Weights of a small mixture-of-experts language model, trained from scratch on English Wikipedia.
Training: a variant of Muon for the experts, 330M tokens, 5241 steps.
Below are experts of layer 3 (counted from 0) of a mixture-of-experts language model. Rows are named router (the router's row for the expert) and show model dimensions 288-383. Each number is 50 + 10 x the weight over its row's rms, rounded and kept within 0 to 99.
After each expert's rows: "mostly gets" lists some tokens that are sent to it at least half of the time; "comes before" lists some tokens at least twice as common just after its tokens as in all text. This comes from a sample of Wikipedia text that the model never trained on. Tokens count by the router's weight.

# expert 58
router:62 57 41 39 54 61 59 54 46 42 59 67 58 44 41 38 53 50 59 41 62 63 38 49 63 58 67 34 59 52 56 52 40 43 40 47 41 64 62 39 43 60 45 33 67 51 43 67 51 63 58 46 42 51 56 55 36 63 49 65 42 56 58 44 61 43 44 37 61 36 56 63 52 41 58 38 36 45 62 49 45 39 48 37 59 58 58 44 30 61 62 58 31 39 62 60
mostly gets: " T", "10", "T", " UTC", "TA", " Jr"
comes before: " |", "–", " |\n", ")", "%", " –"

# expert 112
router:62 64 37 43 60 59 54 59 38 42 61 57 62 51 37 40 49 47 68 34 65 60 33 50 60 59 61 37 60 50 57 53 50 35 43 46 39 53 57 42 39 58 48 39 58 58 45 64 46 61 62 43 37 57 61 57 39 58 52 65 38 53 62 39 70 41 46 44 58 41 65 65 58 34 52 37 37 35 62 53 46 38 51 45 59 57 64 38 39 61 62 51 42 40 54 61
mostly gets: " city", " district", " end", " show", " development", " fl"
comes before: " of", " in", " to", " and", ".\n\n", " for"

# expert 12
router:59 56 46 39 52 66 57 63 49 55 66 59 59 43 45 40 50 45 57 39 60 63 37 51 64 63 67 40 54 49 63 48 45 35 43 50 43 54 55 36 52 61 43 36 59 57 49 63 50 61 61 48 36 54 55 59 34 65 52 58 38 57 64 50 63 36 48 37 61 40 63 65 50 37 54 44 37 39 64 40 46 42 41 40 62 69 60 44 38 57 63 57 41 37 59 59
mostly gets: "201", "199", "200", "202", "198", "196"
comes before: "0", "7", "5", "8", "9", "6"

# expert 26
router:61 58 46 39 56 55 58 62 42 42 69 58 51 48 42 41 49 50 52 38 60 71 35 49 62 54 62 39 57 49 62 52 48 38 40 50 36 59 55 37 46 53 46 31 61 62 47 63 46 59 60 49 38 55 58 63 38 63 47 60 40 52 59 55 63 39 46 38 60 37 68 64 50 38 50 37 39 37 56 52 44 44 44 39 53 57 65 37 36 65 55 53 38 37 64 59
mostly gets: " On", " It", "ade", " During", "It", " way"
comes before: " the", " ", " a", " be", "==\n", " an"

# expert 38
router:63 58 47 46 54 59 58 63 44 49 62 58 52 50 45 35 45 54 62 39 62 66 36 49 59 61 60 42 57 51 54 51 46 36 46 49 42 58 51 39 46 63 44 36 60 53 48 60 52 63 63 44 45 57 60 56 37 63 50 64 42 58 61 52 67 42 45 39 58 35 59 60 52 42 60 44 31 37 68 47 51 48 45 40 53 62 60 36 34 57 61 61 42 40 63 62
mostly gets: "201", "199", "200", "202", "198", "196"
comes before: " |", ",", "–", "0", "7", "9"

# expert 104
router:64 55 48 34 54 59 56 63 44 53 58 59 60 44 42 37 46 61 57 46 62 69 37 50 62 63 65 41 56 43 61 56 45 36 40 54 42 58 59 45 47 57 49 41 64 54 50 62 49 60 65 52 35 53 61 54 31 63 42 62 37 55 62 43 59 35 47 40 60 37 68 57 44 34 55 37 42 35 66 49 49 40 46 35 65 52 62 42 39 63 62 56 42 39 65 61
mostly gets: " This", " album", " life", " JPL", " song", " record"
comes before: ":", " of", "==\n", " in", " a", " to"

# expert 3
router:62 60 41 36 56 56 54 64 40 39 63 63 54 49 46 39 44 55 58 38 61 69 37 44 61 58 64 39 52 53 60 50 48 36 45 49 33 59 59 40 46 59 46 38 65 55 48 61 50 61 66 45 38 57 55 56 38 64 57 63 34 56 58 48 62 46 50 42 60 37 64 61 50 42 55 36 35 39 62 49 44 42 50 38 60 55 55 31 36 60 58 51 42 36 61 60
mostly gets: " San", " |\n", " early", " Har", " En", " Bar"
comes before: "|", "-", "201", "200", "199", "202"

# expert 126
router:65 56 41 38 52 58 60 64 46 53 62 62 50 47 45 40 50 41 57 34 64 62 43 49 59 53 68 39 58 48 55 53 44 32 47 47 34 59 57 45 48 56 47 38 64 51 42 59 59 53 63 49 40 56 55 63 38 61 53 72 37 58 64 42 61 42 45 39 64 36 61 57 60 29 54 44 36 30 66 47 48 39 49 45 60 53 60 41 32 54 59 55 40 39 56 59
mostly gets: " Ch", " some", " members", " do", " made", " any"
comes before: ",", " of", ":", " and", " in", " to"

# expert 8
router:66 57 44 33 55 61 61 59 48 41 61 62 52 49 38 40 44 51 59 39 63 57 40 49 64 60 61 40 61 50 54 51 35 38 46 48 35 63 56 38 48 57 49 40 61 60 50 60 46 59 64 46 39 57 53 60 36 62 52 60 40 56 62 44 61 38 49 44 60 36 65 61 60 35 54 35 37 34 62 53 50 44 51 48 58 61 62 35 38 61 61 61 40 37 61 61
mostly gets: "\n\n", " |\n\n", ")\n\n", " United", "St", "'\n"
comes before: "-", "==", "201", "===", "=", "The"

# expert 52
router:58 60 47 43 48 58 55 65 39 48 64 59 55 50 39 43 51 51 60 38 59 68 41 47 64 57 64 36 61 51 62 56 53 37 37 51 36 64 58 39 48 60 47 38 67 58 46 69 49 66 61 46 33 63 54 57 33 62 47 61 39 60 63 49 60 39 48 37 62 40 60 65 46 35 53 39 39 35 64 47 46 36 45 37 66 60 57 34 32 61 60 51 41 37 56 58
mostly gets: " C", "\".", ".I", ".\"", " ab", " change"
comes before: " ", "-", " The", "|", " In", " and"

# expert 127
router:65 53 44 35 53 65 56 61 42 52 64 62 52 48 44 40 51 48 53 41 63 61 36 44 59 62 65 35 62 48 60 52 45 34 47 43 41 59 56 31 45 60 47 36 66 55 52 61 51 63 61 46 38 59 59 58 38 61 54 63 45 51 59 47 62 39 47 33 68 37 63 62 51 34 57 42 38 35 61 47 49 46 47 43 62 66 57 35 35 58 60 55 39 39 56 58
mostly gets: ").", " Mal", "″E", " Kar", " Kh", ".\n\n"
comes before: " ", "|", "==", " The", " He", "==="

# expert 61
router:63 60 45 39 54 56 54 65 41 47 66 64 58 42 46 38 47 51 58 38 58 67 43 56 60 60 70 37 61 51 62 53 48 35 42 47 40 60 56 38 43 56 47 34 62 61 50 62 50 56 67 50 40 55 58 53 34 69 47 67 39 51 60 45 58 37 47 38 63 37 62 60 48 37 54 42 40 33 57 49 48 39 46 41 57 58 64 37 36 67 63 54 37 38 60 54
mostly gets: " |\n", " have", " most", " ===\n", " more", " ==\n"
comes before: "|", "-", "=", "==", "The", " been"

# expert 34
router:65 60 47 37 51 51 54 64 50 55 65 60 58 45 43 39 51 45 60 36 62 64 35 47 62 58 61 39 53 48 57 54 39 37 41 54 38 56 56 36 42 61 47 40 68 56 45 63 53 62 65 53 37 54 56 60 35 62 57 62 39 57 63 47 68 43 48 39 61 41 56 61 54 39 54 39 36 33 62 49 50 42 45 38 62 61 60 35 37 59 56 51 36 40 53 56
mostly gets: " first", " John", "_{", " back", " William", " West"
comes before: " ", " —", " −", "}", " JPL", "_{"

# expert 7
router:66 56 42 34 57 60 56 61 47 54 63 62 58 50 40 36 54 48 60 46 63 66 37 50 62 63 60 31 60 49 59 49 43 40 42 45 39 58 62 45 49 63 43 43 66 55 51 61 52 64 61 52 38 55 55 57 34 63 49 64 39 55 63 51 60 40 43 36 59 39 56 70 48 38 54 33 36 35 66 55 49 45 37 45 57 57 62 38 38 60 63 53 36 35 58 57
mostly gets: "201", "199", "200", "202", "198", "196"
comes before: "7", "6", " |", "5", "8", "9"

# expert 122
router:66 60 47 40 52 56 62 58 45 47 61 59 52 47 45 45 44 56 62 43 62 61 39 49 62 57 65 42 57 54 58 58 46 39 44 43 38 65 52 43 46 64 42 36 60 53 47 67 52 65 64 40 42 57 63 53 32 62 45 62 32 57 61 43 60 45 47 45 60 46 62 58 51 39 58 40 36 39 58 46 47 40 53 37 58 60 57 34 35 56 65 57 40 42 53 56
mostly gets: " when", " could", " hand", " across", " into", " even"
comes before: " the", " a", " be", "==", " he", " his"

# expert 51
router:64 55 45 38 55 62 52 60 49 48 61 58 51 46 32 36 48 48 53 41 58 63 37 54 56 60 66 36 57 48 53 53 46 35 43 54 37 58 61 40 44 63 47 43 69 49 43 63 50 64 67 47 41 57 55 54 35 69 54 58 46 53 59 45 59 41 49 40 58 42 67 63 50 41 54 36 31 34 64 52 47 42 49 41 61 57 60 36 29 58 51 57 41 40 61 54
mostly gets: " development", " He", " out", " used", "ines", " company"
comes before: ",", " in", " of", " to", ".", " by"

# expert 6
router:64 54 40 38 57 57 54 61 49 51 67 61 52 48 42 40 50 47 58 41 63 64 42 51 60 58 67 42 59 50 59 55 44 37 44 45 43 61 57 41 48 58 43 36 63 56 45 62 55 60 63 50 40 58 58 54 33 67 52 64 39 59 66 46 62 45 49 41 59 39 61 63 58 36 57 38 41 42 69 50 53 43 40 42 60 57 61 36 36 58 63 50 34 41 59 58
mostly gets: " do", " century", " these", " species", "ford", " years"
comes before: " |", "7", " (", " |\n", "–", "2"

# expert 100
router:65 48 46 37 59 62 53 62 41 49 64 63 60 49 45 38 46 48 59 41 62 66 38 44 62 63 62 34 57 51 58 53 45 36 40 48 40 63 60 41 41 58 47 37 61 59 50 62 49 61 66 52 45 58 63 62 35 63 52 61 38 53 64 50 63 38 49 37 62 37 63 60 46 39 55 43 40 37 60 52 51 42 49 37 62 59 57 37 37 60 52 50 39 35 59 58
mostly gets: " end", " released", " album", " published", " children", " service"
comes before: " the", ":", "|", " in", " by", " a"

# expert 54
router:64 60 39 38 55 60 56 64 42 43 64 58 54 49 43 37 53 43 59 44 64 60 35 45 60 60 61 43 60 50 62 56 41 39 40 41 40 61 56 38 46 58 44 36 59 51 43 67 56 61 60 50 40 51 56 56 37 70 52 60 38 57 57 49 61 41 48 43 58 37 59 63 56 44 55 38 38 39 62 47 49 36 46 39 65 52 62 43 33 58 64 57 39 39 58 62
mostly gets: " km", " District", " Road", " School", " Award", " Group"
comes before: " |", " of", ",", ".", "\n", " ("

# expert 92
router:64 56 41 43 52 63 54 61 45 45 62 59 54 50 39 38 47 51 67 40 53 66 38 51 64 58 63 33 65 50 57 54 43 42 48 47 35 63 62 36 39 67 49 38 63 55 50 60 50 66 61 48 41 56 59 59 36 59 57 63 38 58 60 40 59 42 48 41 59 38 63 68 58 41 54 41 34 33 59 51 51 40 50 42 63 55 51 37 37 59 59 62 40 38 55 60
mostly gets: " Sh", " but", " El", " inter", " Un", " con"
comes before: " ", " but", " which", " where", " then", " born"

# expert 63
router:61 59 48 36 50 58 54 67 48 52 59 58 46 54 42 38 49 44 64 39 57 62 33 47 63 61 61 33 64 49 59 50 46 37 51 48 36 61 51 39 50 68 46 40 65 60 46 59 58 64 61 45 41 55 59 51 33 67 55 67 38 54 66 43 65 40 50 42 56 40 59 67 47 38 57 42 28 37 63 49 55 41 48 44 51 67 58 37 32 58 66 54 40 34 55 56
mostly gets: "201", "199", "200", "202", "198", "196"
comes before: " |", "7", "0", "6", "5", "–"

# expert 115
router:65 60 46 42 50 57 56 60 43 52 65 63 57 51 39 37 52 54 56 36 56 66 38 49 65 61 64 40 62 51 57 48 54 35 46 48 45 61 59 35 51 61 47 32 65 55 40 61 58 56 64 49 41 56 60 50 39 66 52 64 43 55 60 46 60 41 52 35 63 36 66 65 50 36 55 34 35 33 60 45 42 48 42 41 58 60 68 38 42 59 60 57 41 36 60 60
mostly gets: "201", "199", "200", "202", "198", "196"
comes before: " |", "0", "7", "8", "5", "9"

# expert 33
router:61 56 41 39 59 55 60 59 42 55 61 63 60 49 41 36 55 46 54 47 60 61 37 53 61 57 60 38 61 49 61 56 48 43 43 45 40 57 59 41 47 59 45 40 64 54 53 60 47 59 63 48 41 57 60 57 34 58 50 62 36 58 61 46 64 38 53 37 71 38 58 62 53 40 53 39 39 38 61 46 48 39 47 39 59 60 56 36 33 64 66 54 36 35 57 54
mostly gets: " en", "-A", " In", " Tour", "E", "-F"
comes before: " ", "1", "=", "0", "2", "200"

# expert 72
router:61 59 38 42 55 56 63 62 41 54 67 59 57 48 36 42 47 53 56 41 60 65 36 49 57 59 63 31 62 50 62 56 44 37 43 50 39 63 58 42 43 57 46 38 66 59 51 63 47 59 66 47 36 61 59 63 39 65 54 61 37 50 61 51 63 41 47 39 62 37 59 65 51 37 51 36 37 35 59 49 47 46 49 33 65 56 62 40 37 59 58 55 37 37 59 63
mostly gets: " Mar", " s", " based", " each", " region", "ures"
comes before: " ", " by", " as", "000", " with", " on"